Below are experts of layer 2 (counted from 0) of a mixture-of-experts language model. Rows are named router (the router's row for the expert), gate (a neuron's input weights, with its number), up (a neuron's input weights, with its number), down (a neuron's output weights, with its number) and show model dimensions 64-127. Each number is 50 + 10 x the weight over its row's rms, rounded and kept within 0 to 99.
After each expert's rows: a language model's description of what the expert responds to; "comes before" lists some tokens at least twice as common just after its tokens as in all text. This comes from a sample of Wikipedia text that the model never trained on. Tokens count by the router's weight.

# expert 25
router:31 66 47 41 54 48 50 70 56 50 51 41 31 67 51 47 55 56 35 44 33 42 48 64 71 61 50 36 33 55 48 41 52 66 35 47 58 55 36 48 49 51 45 48 45 48 49 41 66 36 61 56 36 50 44 55 61 59 43 49 32 45 52 54
gate1:42 51 43 67 50 54 53 37 53 53 46 44 39 40 56 64 41 53 34 54 40 66 48 48 40 50 56 55 58 39 49 54 39 61 44 48 42 58 36 52 69 49 47 45 47 48 45 36 29 67 45 60 47 56 45 60 45 59 46 60 44 63 37 46
up1:38 52 56 57 52 70 66 51 59 57 64 30 63 44 69 59 53 47 58 35 48 50 39 61 37 60 60 54 53 57 53 43 60 61 46 57 44 52 48 43 55 60 38 63 58 41 59 56 37 50 42 57 63 34 39 46 55 32 64 43 61 59 51 53
down1:59 51 38 41 30 49 36 51 43 51 54 57 52 65 33 60 42 34 61 44 41 52 37 37 41 49 50 53 43 48 41 49 61 47 54 49 32 45 52 55 45 38 48 56 48 59 44 48 40 50 41 28 70 45 39 67 46 63 46 51 54 48 68 37
gate2:47 49 41 60 35 64 48 39 58 64 38 56 50 35 47 66 46 61 54 57 56 43 46 60 43 41 45 44 44 60 44 70 64 57 43 43 63 50 62 51 46 60 50 58 57 57 29 42 62 53 33 72 53 65 45 56 61 47 47 48 63 39 49 59
up2:59 63 57 51 46 44 34 57 58 39 53 62 68 54 61 54 47 57 53 57 51 53 56 42 35 63 53 62 51 39 35 57 46 64 56 67 41 58 60 49 56 42 56 56 37 43 52 40 37 55 47 59 51 61 68 48 43 45 49 57 19 41 62 54
down2:44 52 59 57 29 66 50 56 54 49 34 60 35 51 60 48 39 70 44 28 49 38 44 27 51 54 46 32 65 56 62 55 60 52 59 55 45 56 62 39 55 45 60 47 63 52 52 59 58 48 53 57 37 41 58 44 57 57 43 48 63 45 57 43
gate3:58 77 52 35 63 28 41 59 36 55 43 44 39 45 38 47 41 36 54 39 62 61 50 62 44 57 39 37 54 55 37 32 55 52 42 58 29 52 48 54 55 66 44 35 38 60 53 50 46 36 56 41 39 51 41 55 52 61 56 35 57 58 78 51
up3:52 49 45 45 42 66 42 52 58 54 33 32 60 52 47 50 57 48 40 39 49 51 63 64 58 56 58 63 59 51 73 42 70 65 45 44 59 59 77 43 52 52 49 45 57 47 55 47 58 45 44 48 67 45 39 57 53 50 44 66 47 53 73 25
down3:54 09 54 56 44 45 68 43 55 59 50 58 66 41 43 55 55 61 59 51 64 63 40 45 45 48 43 63 46 47 48 46 51 54 48 53 43 71 55 47 44 49 53 36 66 28 60 39 42 42 46 67 30 50 56 30 67 41 37 62 59 50 45 66
gate4:64 49 32 61 49 55 61 40 64 40 64 55 40 66 48 63 39 30 52 54 61 48 57 34 42 52 55 44 61 56 54 45 64 46 53 46 45 54 60 56 38 52 43 61 46 64 51 34 35 39 51 52 49 42 45 36 47 59 39 57 42 55 70 64
up4:60 46 49 50 49 57 64 34 55 49 49 51 40 48 43 48 37 56 51 62 68 40 35 31 44 50 40 47 53 52 43 42 34 46 47 53 54 40 35 66 40 63 51 56 57 37 56 56 29 50 48 48 39 47 44 56 37 42 52 60 54 46 49 45
down4:32 42 40 38 59 62 37 70 46 47 41 54 47 53 57 47 44 45 41 40 25 37 68 69 53 40 53 64 49 55 50 60 49 63 54 65 61 51 51 40 72 67 56 56 52 41 48 54 51 26 49 71 48 71 52 68 38 39 58 44 45 38 52 39
What it handles: Table cell separators
comes before: " ", " —", " M", " D", " S", " L"

# expert 4
router:56 27 74 30 47 52 43 67 39 54 45 71 51 43 54 31 50 37 48 57 46 49 64 51 49 33 64 56 52 53 46 58 42 35 40 43 64 47 59 64 70 46 51 43 54 48 50 41 55 45 44 45 36 47 50 56 54 52 48 44 62 56 61 67
gate0:27 47 46 39 48 37 57 47 57 48 55 47 57 46 54 44 75 53 40 48 47 31 46 56 60 38 59 32 62 44 58 54 53 65 45 53 59 54 40 59 70 55 61 30 50 48 41 51 50 42 57 66 68 59 51 62 57 42 64 51 56 61 47 59
up0:40 38 25 40 58 51 62 54 48 49 68 41 54 40 50 58 44 53 33 53 28 54 40 39 48 51 52 50 41 29 31 44 52 59 40 64 58 54 52 43 50 42 51 33 35 44 32 39 36 46 42 63 59 49 57 51 45 39 44 52 49 31 49 59
down0:53 57 47 45 67 50 44 43 60 56 44 72 51 57 43 43 57 40 48 54 49 58 52 49 52 41 49 48 56 66 54 55 52 48 48 37 42 40 33 54 42 55 63 62 45 62 66 41 61 57 36 50 52 64 44 54 52 50 57 46 40 44 65 57
gate1:66 42 71 62 39 51 56 44 56 54 68 40 55 42 33 40 48 45 47 49 53 75 43 50 58 56 49 56 52 44 62 55 53 50 49 61 65 44 39 42 57 51 49 51 31 64 57 51 59 53 47 36 51 53 60 61 25 40 37 62 40 36 41 59
up1:43 68 54 47 54 58 49 59 59 36 66 39 58 36 54 46 46 39 48 44 33 51 59 55 30 66 55 58 45 56 55 50 42 59 52 56 52 35 38 41 42 46 59 64 44 33 55 44 41 49 34 24 36 44 60 42 63 26 22 68 51 53 24 53
down1:53 64 48 50 54 57 45 59 41 52 40 37 36 50 55 56 67 52 46 54 39 37 58 71 47 59 58 55 40 32 47 43 51 55 41 41 41 50 59 67 54 48 54 35 54 39 46 51 45 47 46 61 42 47 53 51 76 55 55 41 67 55 46 37
gate2:36 34 53 58 40 51 46 48 52 58 42 52 63 73 60 49 52 26 65 52 58 20 60 55 42 45 49 68 44 46 40 52 53 53 62 64 45 61 43 57 50 37 56 62 47 31 37 50 72 47 57 52 46 58 57 59 73 50 38 53 48 35 39 59
up2:55 60 38 57 33 47 36 57 58 72 39 51 57 34 53 67 59 54 44 53 42 38 39 55 30 56 46 52 56 52 48 39 55 52 53 56 61 67 39 62 48 58 41 43 40 65 42 65 47 51 55 62 51 67 60 37 61 79 38 40 49 65 36 39
down2:37 37 36 45 43 52 37 40 63 49 31 38 52 54 44 63 54 28 68 27 37 36 47 49 74 52 52 48 60 57 59 48 41 69 37 39 37 59 49 49 45 42 52 40 27 57 54 57 51 29 52 55 44 45 51 56 63 36 63 61 39 46 44 53
gate3:45 64 43 57 66 59 61 42 44 35 63 47 52 65 41 56 38 38 52 55 45 48 45 54 56 57 54 61 51 46 53 45 59 51 42 37 56 35 66 57 52 48 49 60 40 59 58 40 43 51 46 41 44 50 42 41 58 52 62 51 55 32 53 54
up3:46 58 56 56 49 55 49 60 48 46 64 62 44 48 64 61 68 54 46 45 48 47 61 36 44 36 56 40 45 60 41 50 34 34 52 50 41 72 31 65 33 38 57 68 62 65 42 50 51 58 33 35 42 56 68 53 49 56 44 50 52 58 41 48
down3:51 63 51 51 59 31 63 62 48 74 50 46 68 43 57 44 43 49 40 51 56 54 32 51 44 50 40 44 55 59 44 42 59 64 55 49 61 36 61 45 62 44 49 61 62 51 54 43 32 51 46 30 52 61 62 66 71 34 52 61 51 39 53 70
What it handles: Digits and opening parentheses
comes before: " |", "8", "7", "1", "6", "5"

# expert 31
router:54 58 57 52 48 49 38 54 54 44 38 52 55 17 59 43 54 45 46 59 43 66 65 40 62 57 55 48 35 42 28 40 57 69 39 56 49 43 39 45 61 40 43 51 42 45 43 52 42 59 28 72 52 67 42 45 58 63 61 58 44 52 40 61
gate0:47 54 63 63 60 58 63 57 43 59 51 58 57 49 37 41 63 44 56 44 53 64 47 32 65 45 37 64 50 37 58 40 62 49 61 55 55 49 54 48 48 41 39 29 54 34 50 50 43 59 50 45 40 46 75 42 50 56 54 41 44 49 53 61
up0:57 48 61 34 51 49 55 55 67 48 49 41 48 51 48 65 30 58 56 49 43 39 45 70 39 47 72 51 53 62 36 41 51 43 48 56 60 62 61 54 42 39 48 48 31 67 45 70 53 32 48 44 58 62 27 57 53 51 65 43 55 55 61 39
down0:41 34 48 48 42 59 59 41 42 48 54 50 57 60 44 47 61 30 52 50 52 50 81 43 58 34 40 39 59 34 47 54 52 54 50 73 49 28 35 48 54 58 65 41 45 44 59 71 50 52 50 55 34 43 74 54 40 34 52 42 49 63 44 63
gate1:67 30 47 45 47 53 55 48 66 46 50 51 38 60 57 49 67 43 53 63 59 36 63 38 69 45 38 53 41 49 37 59 41 61 59 41 48 39 54 45 42 61 64 40 52 59 58 47 32 63 61 36 67 59 49 44 42 53 41 43 58 62 39 43
up1:38 45 40 63 48 34 46 64 45 60 49 61 53 45 60 34 40 66 30 46 60 49 34 70 55 52 45 48 44 45 46 31 54 47 68 58 24 44 48 58 43 47 41 63 47 62 54 41 59 49 53 36 50 58 46 17 57 50 46 61 43 41 53 58
down1:33 38 59 48 48 59 34 46 29 59 46 24 57 58 58 52 52 43 37 62 45 60 46 32 62 47 34 48 56 31 36 64 52 51 47 50 45 61 39 36 53 51 43 55 34 49 43 53 59 55 53 60 49 46 29 62 56 61 59 48 45 37 67 60
gate2:62 67 60 33 48 44 43 52 56 63 54 43 43 44 55 52 44 57 56 38 52 63 51 69 45 46 55 65 57 49 40 46 72 58 51 68 43 59 53 46 63 47 51 66 66 61 49 75 66 54 46 52 45 31 55 52 63 43 53 55 54 51 52 65
up2:28 49 49 49 52 38 55 50 51 66 51 64 60 38 51 34 63 35 42 31 42 39 66 57 62 66 50 47 65 40 38 44 54 40 42 39 46 57 55 52 54 44 45 37 37 29 47 33 52 40 73 51 57 65 57 55 52 59 62 50 40 57 44 58
down2:57 42 46 49 50 40 43 56 38 49 64 46 54 59 48 45 50 40 65 76 41 56 63 56 31 49 56 53 59 63 39 45 43 42 35 55 59 47 43 33 29 51 43 59 49 43 38 51 35 58 69 50 61 71 42 61 65 45 49 62 52 45 34 44
gate3:51 43 54 53 49 68 54 55 57 38 30 63 54 47 36 54 26 49 52 45 30 54 56 55 38 49 48 54 50 41 51 54 64 43 64 53 43 33 36 59 55 54 52 52 55 37 55 73 42 39 54 46 50 79 58 46 33 39 49 47 60 52 57 68
up3:41 54 44 66 66 48 70 60 42 50 54 49 45 41 41 38 61 43 52 52 51 55 31 47 60 54 61 33 32 55 49 51 60 31 63 48 39 45 36 47 38 47 38 50 71 52 47 41 32 57 61 52 41 43 55 38 50 60 45 39 51 54 33 46
down3:22 56 56 62 58 48 42 48 55 49 56 49 44 65 45 53 52 55 35 46 54 68 46 56 48 46 43 40 32 50 36 49 43 77 41 68 59 49 45 58 57 39 64 54 59 57 46 65 51 60 59 35 47 52 46 41 41 37 48 64 45 45 64 52
What it handles: Word endings and month names
comes before: " ", " of", ",", "\n", ":", "s"

# expert 13
router:39 46 50 48 33 43 59 53 43 55 72 38 57 36 44 65 52 68 36 45 32 28 47 57 55 51 59 66 52 54 60 53 40 61 61 38 51 43 59 53 37 43 40 48 51 57 49 34 49 46 40 53 54 51 51 57 47 46 40 56 55 62 46 41
gate8:56 37 65 54 55 38 62 70 53 46 34 56 46 62 36 52 58 51 58 40 38 41 64 50 48 57 44 54 50 53 56 62 39 58 46 61 53 62 63 54 65 64 47 59 44 61 60 54 48 42 74 52 47 54 60 43 54 33 37 45 40 53 43 40
up8:55 58 47 45 55 18 62 59 57 52 35 52 42 54 48 50 37 52 36 47 64 58 64 39 48 62 55 50 68 44 52 55 44 44 49 50 48 48 56 57 56 55 51 55 21 61 54 62 76 44 79 52 58 41 38 62 42 60 37 39 52 63 34 48
down8:49 55 69 53 60 49 39 75 57 42 32 60 63 41 60 58 51 41 53 59 49 62 59 47 47 73 58 68 46 39 60 61 66 60 44 31 55 40 47 41 61 47 43 62 44 55 58 52 63 52 59 53 52 63 47 58 62 52 44 58 51 40 45 35
gate9:82 30 46 49 52 38 57 49 45 39 48 49 58 42 56 65 56 60 55 55 58 56 33 56 48 46 55 45 46 32 53 48 54 58 35 49 57 41 64 23 47 68 44 61 62 42 32 44 38 44 50 40 80 49 30 44 27 39 43 27 53 58 42 52
up9:38 60 52 58 37 42 55 52 64 41 53 38 63 56 56 67 49 48 56 68 35 73 47 49 48 58 39 60 09 54 46 53 42 33 48 38 52 25 59 60 46 50 40 59 68 56 49 42 62 38 51 42 63 55 32 54 52 32 43 37 44 53 39 42
down9:54 50 47 51 65 52 58 42 54 45 66 64 59 54 48 37 47 64 52 47 57 66 35 43 48 46 37 38 48 36 63 52 64 61 48 47 58 60 56 52 51 46 45 42 48 38 56 71 38 50 55 57 68 50 58 60 48 52 48 47 45 44 45 48
gate10:64 39 64 51 51 37 42 58 50 51 43 63 56 57 47 48 35 45 49 28 51 50 42 34 54 35 54 73 67 41 43 49 66 40 44 54 59 42 55 52 64 64 50 57 47 52 61 56 69 40 56 30 61 58 52 50 28 35 67 47 50 55 55 47
up10:41 37 58 50 54 41 41 58 27 67 59 31 46 45 53 56 35 44 49 36 66 39 46 50 59 48 33 53 55 52 53 44 58 39 51 58 53 49 47 39 53 55 55 41 53 35 45 54 52 54 35 50 50 40 47 68 31 54 35 41 43 37 46 44
down10:58 45 50 50 71 56 33 48 40 59 50 42 38 55 55 61 31 68 41 38 57 51 55 39 66 38 53 44 52 43 55 43 45 43 73 61 51 53 62 40 52 39 42 42 40 45 55 51 55 37 48 47 47 34 51 20 45 55 45 41 30 66 49 48
gate11:57 55 56 60 38 43 43 59 45 53 61 47 47 58 40 49 39 31 37 53 33 47 43 48 31 46 43 69 55 58 38 49 62 54 44 54 53 51 52 43 51 48 62 61 32 53 60 52 65 51 39 48 44 57 42 59 43 49 46 43 28 55 57 56
up11:52 61 42 44 58 50 57 43 57 32 64 48 47 63 55 54 61 46 58 50 78 52 51 51 59 52 37 56 58 56 47 56 53 57 59 66 55 50 63 40 51 51 51 42 47 56 45 61 36 56 48 36 44 34 47 26 43 49 48 65 60 42 52 56
down11:47 44 34 48 56 68 45 53 44 44 65 58 58 46 49 31 43 60 62 37 64 49 43 20 79 38 45 41 49 64 51 50 54 60 62 47 53 65 50 55 37 56 47 38 59 48 47 45 48 50 30 53 47 62 48 66 22 47 64 53 50 63 56 42
What it handles: Digits in long numbers
comes before: "0", "1", "2", "9", "4", "5"

# expert 0
router:54 34 45 56 40 62 59 29 59 53 47 62 62 48 42 61 44 33 49 59 44 47 67 51 58 55 47 58 60 65 66 45 65 34 56 35 34 58 40 31 34 59 42 54 50 67 39 51 62 65 58 44 53 45 40 67 65 52 49 47 49 34 48 45
gate8:41 56 70 35 67 51 50 47 53 37 65 50 49 64 58 56 54 43 48 45 51 38 51 50 45 41 48 52 45 60 56 44 59 57 64 72 46 50 50 46 47 63 45 52 59 55 55 74 51 32 40 45 47 57 60 28 63 46 47 56 43 62 67 45
up8:38 47 60 48 58 44 59 44 78 58 65 59 60 35 50 47 49 49 44 50 51 45 52 52 35 42 60 57 67 49 47 42 52 47 62 63 54 50 50 32 49 58 53 40 60 53 53 38 51 41 48 47 41 68 58 32 57 56 52 47 51 37 63 50
down8:56 55 40 41 56 44 52 38 67 68 48 52 42 44 44 44 56 62 20 49 56 53 57 55 55 55 48 36 55 54 55 59 63 45 57 40 45 45 74 65 43 38 45 73 30 56 52 41 58 62 58 46 46 46 64 50 37 56 53 56 45 29 49 62
gate9:63 57 57 44 45 75 41 45 45 46 58 53 43 45 53 45 50 43 43 46 50 46 47 46 42 37 42 53 42 41 54 62 37 47 62 47 64 42 35 39 52 51 66 51 70 47 42 33 55 58 27 36 46 64 48 36 68 37 51 37 51 25 44 47
up9:59 48 56 63 55 43 40 66 37 48 57 65 53 70 61 46 39 38 49 42 40 62 54 45 55 58 56 33 47 62 42 44 56 49 59 51 61 59 49 51 57 53 35 51 48 49 50 72 53 46 60 62 58 40 46 34 40 54 51 67 46 50 42 61
down9:50 45 37 48 38 57 45 26 63 36 38 54 33 41 65 49 50 56 66 39 38 40 78 45 42 59 46 45 40 67 55 55 34 57 56 53 44 56 56 46 40 61 56 45 42 52 50 50 51 63 54 31 54 50 70 49 48 64 54 33 61 53 43 38
gate10:40 61 57 53 57 55 38 47 63 45 45 59 54 33 62 59 48 65 56 66 54 51 36 57 57 47 35 47 50 47 49 45 68 43 46 54 42 51 53 71 56 36 56 46 45 32 30 52 54 69 31 42 57 47 51 47 36 61 55 43 35 63 51 38
up10:41 43 60 55 48 55 41 43 50 39 58 53 48 46 51 44 51 49 66 40 33 59 59 39 53 33 57 50 42 41 44 31 51 49 47 40 49 47 28 48 49 57 65 53 43 52 45 27 45 52 55 52 76 48 53 36 28 47 41 68 66 49 59 45
down10:58 41 44 58 51 43 39 52 37 56 40 37 55 79 64 51 35 44 52 40 41 40 44 42 58 50 60 58 44 45 43 48 59 42 42 45 48 28 41 54 30 42 59 47 50 40 72 58 48 42 48 37 50 52 41 58 52 51 65 66 56 46 67 51
gate11:56 51 42 46 41 39 42 48 49 49 52 44 50 55 52 48 35 38 46 39 32 57 50 64 25 50 51 40 39 39 42 62 62 44 56 52 63 36 69 54 51 44 46 40 64 51 61 41 33 51 52 56 36 64 47 43 32 60 58 52 42 42 55 44
up11:51 43 38 45 54 73 37 44 38 36 61 50 50 38 64 57 38 43 52 43 61 46 40 54 66 65 49 42 37 52 37 49 67 60 60 53 58 32 48 46 61 46 57 53 55 67 54 43 31 54 45 59 62 62 47 37 52 50 61 52 58 40 40 60
down11:46 47 67 34 37 54 54 55 56 67 44 40 51 50 59 55 76 60 69 59 47 52 24 47 56 47 53 48 50 69 76 50 44 65 42 52 60 56 41 57 54 51 42 49 68 64 54 58 47 53 56 51 49 46 52 45 49 48 45 43 63 54 65 42
What it handles: List dashes and table pipes
comes before: " ", " P", " B", " D", " S", " L"

# expert 9
router:52 46 39 44 40 50 51 59 49 43 51 50 48 57 54 45 55 38 56 55 51 58 35 40 43 59 33 60 40 28 52 62 46 49 51 44 31 33 45 28 63 53 55 52 42 36 40 44 38 52 37 45 53 62 51 60 47 45 42 32 57 53 55 44
gate0:47 58 55 53 42 38 58 37 51 39 44 42 40 43 47 37 36 52 51 69 62 46 51 35 44 48 61 63 58 45 48 64 55 48 69 41 30 45 44 56 46 28 43 67 68 46 67 58 58 45 63 57 41 49 65 59 65 66 52 58 51 57 57 61
up0:53 53 38 33 52 55 57 58 39 46 60 47 53 50 37 35 50 61 50 73 39 37 61 54 61 42 59 49 32 32 41 49 44 59 42 59 55 73 56 76 44 46 47 52 46 59 44 45 43 59 46 71 55 30 28 39 33 36 39 70 46 49 44 42
down0:58 55 56 58 44 60 37 46 53 65 48 34 53 53 57 45 51 46 48 59 61 44 50 61 52 34 55 46 56 53 39 57 58 50 39 47 49 43 44 48 41 34 33 52 54 51 60 48 61 61 59 76 45 60 47 24 46 52 48 42 42 42 55 51
gate1:64 65 40 53 45 56 41 51 50 50 50 55 38 54 43 36 43 35 40 44 49 50 52 37 35 59 43 49 65 64 46 62 63 36 38 56 42 30 69 61 51 45 61 52 59 55 48 46 71 61 40 59 32 42 40 40 49 42 55 46 58 39 51 39
up1:54 40 49 45 38 35 49 56 51 61 40 38 51 28 61 58 54 60 44 36 44 45 37 75 57 47 56 58 45 58 41 50 47 54 58 55 58 52 34 49 46 55 39 43 44 51 60 48 48 43 53 30 45 34 61 25 69 56 38 48 44 46 46 62
down1:40 55 65 41 43 58 42 30 41 53 40 38 38 47 41 55 44 64 51 53 49 53 61 47 64 46 49 40 45 49 60 43 42 35 59 53 56 43 50 54 65 55 59 57 45 50 50 59 65 42 44 53 55 35 48 49 42 40 69 54 41 52 38 48
gate2:57 50 45 67 41 54 68 53 49 50 40 40 43 44 46 40 61 44 50 65 46 48 46 42 41 54 57 51 37 54 49 33 61 39 69 37 38 37 41 57 52 67 61 52 43 44 67 46 58 51 47 58 33 67 36 69 47 49 50 35 40 46 55 70
up2:60 55 35 45 48 50 57 49 83 43 33 54 51 45 37 65 39 58 49 53 50 48 68 41 49 47 51 56 60 72 48 41 46 67 53 51 40 65 59 63 42 59 44 42 41 67 48 51 51 64 57 75 60 55 71 47 54 61 66 47 42 34 26 47
down2:30 57 44 47 58 56 62 51 49 28 47 38 48 55 45 55 53 54 35 60 41 56 61 52 51 39 47 54 47 49 47 45 45 47 60 35 64 40 58 57 75 61 50 57 38 42 52 45 66 35 40 47 38 39 54 61 41 44 27 56 52 76 33 53
gate3:54 59 34 51 49 29 68 51 67 47 55 39 59 48 60 56 51 41 43 41 39 53 34 38 52 54 51 53 66 61 56 45 70 60 46 57 51 56 49 33 40 56 58 50 58 47 38 65 37 35 49 65 44 47 58 61 46 44 48 50 40 43 56 53
up3:59 39 46 71 33 43 51 59 53 34 40 62 44 52 47 56 52 55 42 44 54 40 69 52 64 50 60 45 58 49 47 66 51 45 41 55 54 64 48 60 48 49 52 33 33 60 54 56 59 45 64 58 48 53 44 28 59 49 49 64 50 45 40 47
down3:49 69 67 38 49 45 50 44 42 37 72 38 47 50 44 51 53 56 61 44 45 57 15 53 36 57 51 65 39 54 44 38 53 56 51 42 46 63 40 52 59 62 54 47 56 48 56 50 49 35 64 30 57 33 65 60 50 52 44 34 58 40 62 51
What it handles: Latinate suffix pieces
comes before: "ed", " of", " to", " in", " by", "s"

# expert 29
router:84 64 50 60 60 57 46 39 50 56 46 54 45 43 51 44 34 55 46 39 64 66 66 36 40 46 62 55 75 48 55 50 47 59 53 50 52 50 51 49 59 60 45 51 62 35 63 42 54 34 46 44 36 40 40 46 48 61 46 49 57 52 62 52
gate8:62 42 50 66 52 34 44 44 50 37 53 46 36 40 63 55 37 62 50 65 39 48 49 40 60 65 49 60 35 47 45 60 55 55 44 61 68 17 41 39 44 45 39 68 50 43 54 49 48 64 44 50 67 57 43 25 44 56 37 29 32 56 50 47
up8:33 31 56 49 54 47 44 49 56 45 49 50 57 65 52 63 59 53 45 39 45 42 54 54 59 60 35 52 27 34 56 71 48 57 48 59 50 63 50 46 43 57 57 59 46 63 47 58 58 36 63 44 59 61 54 50 55 34 49 44 65 53 50 51
down8:51 52 46 52 50 43 61 48 53 30 55 53 30 52 39 49 48 47 47 50 49 67 59 24 41 56 38 50 47 57 57 40 58 53 32 65 55 51 60 46 40 57 43 39 58 46 58 46 26 65 53 48 52 32 42 52 58 50 44 53 57 53 41 77
gate9:40 49 62 45 64 49 47 55 50 32 43 49 40 52 44 43 66 57 45 55 56 51 51 48 68 43 49 33 57 57 51 29 61 65 34 75 57 68 39 54 54 59 72 55 35 31 43 51 77 62 42 53 40 43 57 57 58 45 51 54 34 48 65 47
up9:47 52 50 50 55 42 34 42 59 77 43 40 51 59 39 48 55 46 43 56 55 51 46 66 68 43 54 48 62 48 53 42 50 46 47 30 43 43 44 38 46 41 41 30 64 45 72 46 47 41 61 46 66 48 57 34 73 56 51 63 46 33 44 60
down9:78 83 27 55 62 43 56 62 73 42 49 45 63 63 69 61 53 40 43 47 37 47 68 56 34 51 64 56 48 49 33 45 41 47 50 41 55 49 52 50 45 70 44 44 54 58 39 37 54 51 47 38 48 25 62 57 67 56 54 51 38 46 49 58
gate10:67 53 64 37 69 47 55 61 53 58 57 54 32 57 36 47 43 42 73 53 53 51 47 47 67 51 34 57 39 39 45 62 52 32 54 51 39 37 42 44 44 41 47 59 75 57 40 49 44 74 49 60 59 71 60 53 48 54 57 53 51 55 50 39
up10:52 55 47 52 59 46 36 53 68 55 35 60 38 45 55 52 64 37 42 31 51 45 52 52 38 40 57 57 66 58 53 40 52 64 67 37 44 59 43 41 53 66 54 64 29 42 52 44 58 46 54 55 34 40 58 67 36 45 37 49 34 62 66 31
down10:58 47 66 70 37 38 46 60 49 54 52 39 51 46 58 47 54 60 71 53 43 51 56 51 54 40 58 45 65 74 40 46 71 52 51 26 48 85 52 60 64 49 56 68 46 49 55 57 53 48 56 63 56 52 69 46 44 37 40 53 54 59 41 34
gate11:53 56 46 45 69 63 61 59 51 52 51 54 37 59 63 43 56 42 58 54 50 58 64 29 58 31 59 36 43 59 52 59 46 36 67 53 61 45 26 44 50 70 60 49 42 57 53 64 46 41 50 45 47 35 37 78 31 57 39 31 49 42 43 63
up11:51 44 61 63 34 40 64 53 53 33 60 64 41 62 44 49 40 47 47 52 54 49 35 38 58 51 45 66 41 61 31 50 58 59 34 55 48 26 44 54 40 40 60 69 51 43 56 53 36 56 45 48 35 51 56 43 43 52 39 34 50 30 50 62
down11:39 68 46 50 50 50 51 52 46 44 65 44 60 42 43 44 45 51 52 39 44 66 32 25 54 53 55 49 52 66 55 38 33 58 44 79 54 55 62 48 36 41 55 62 57 72 46 55 40 45 33 54 60 58 49 45 33 56 39 60 61 68 49 46
What it handles: Digits in numbers
comes before: "0", "9", " |", "8", "5", "."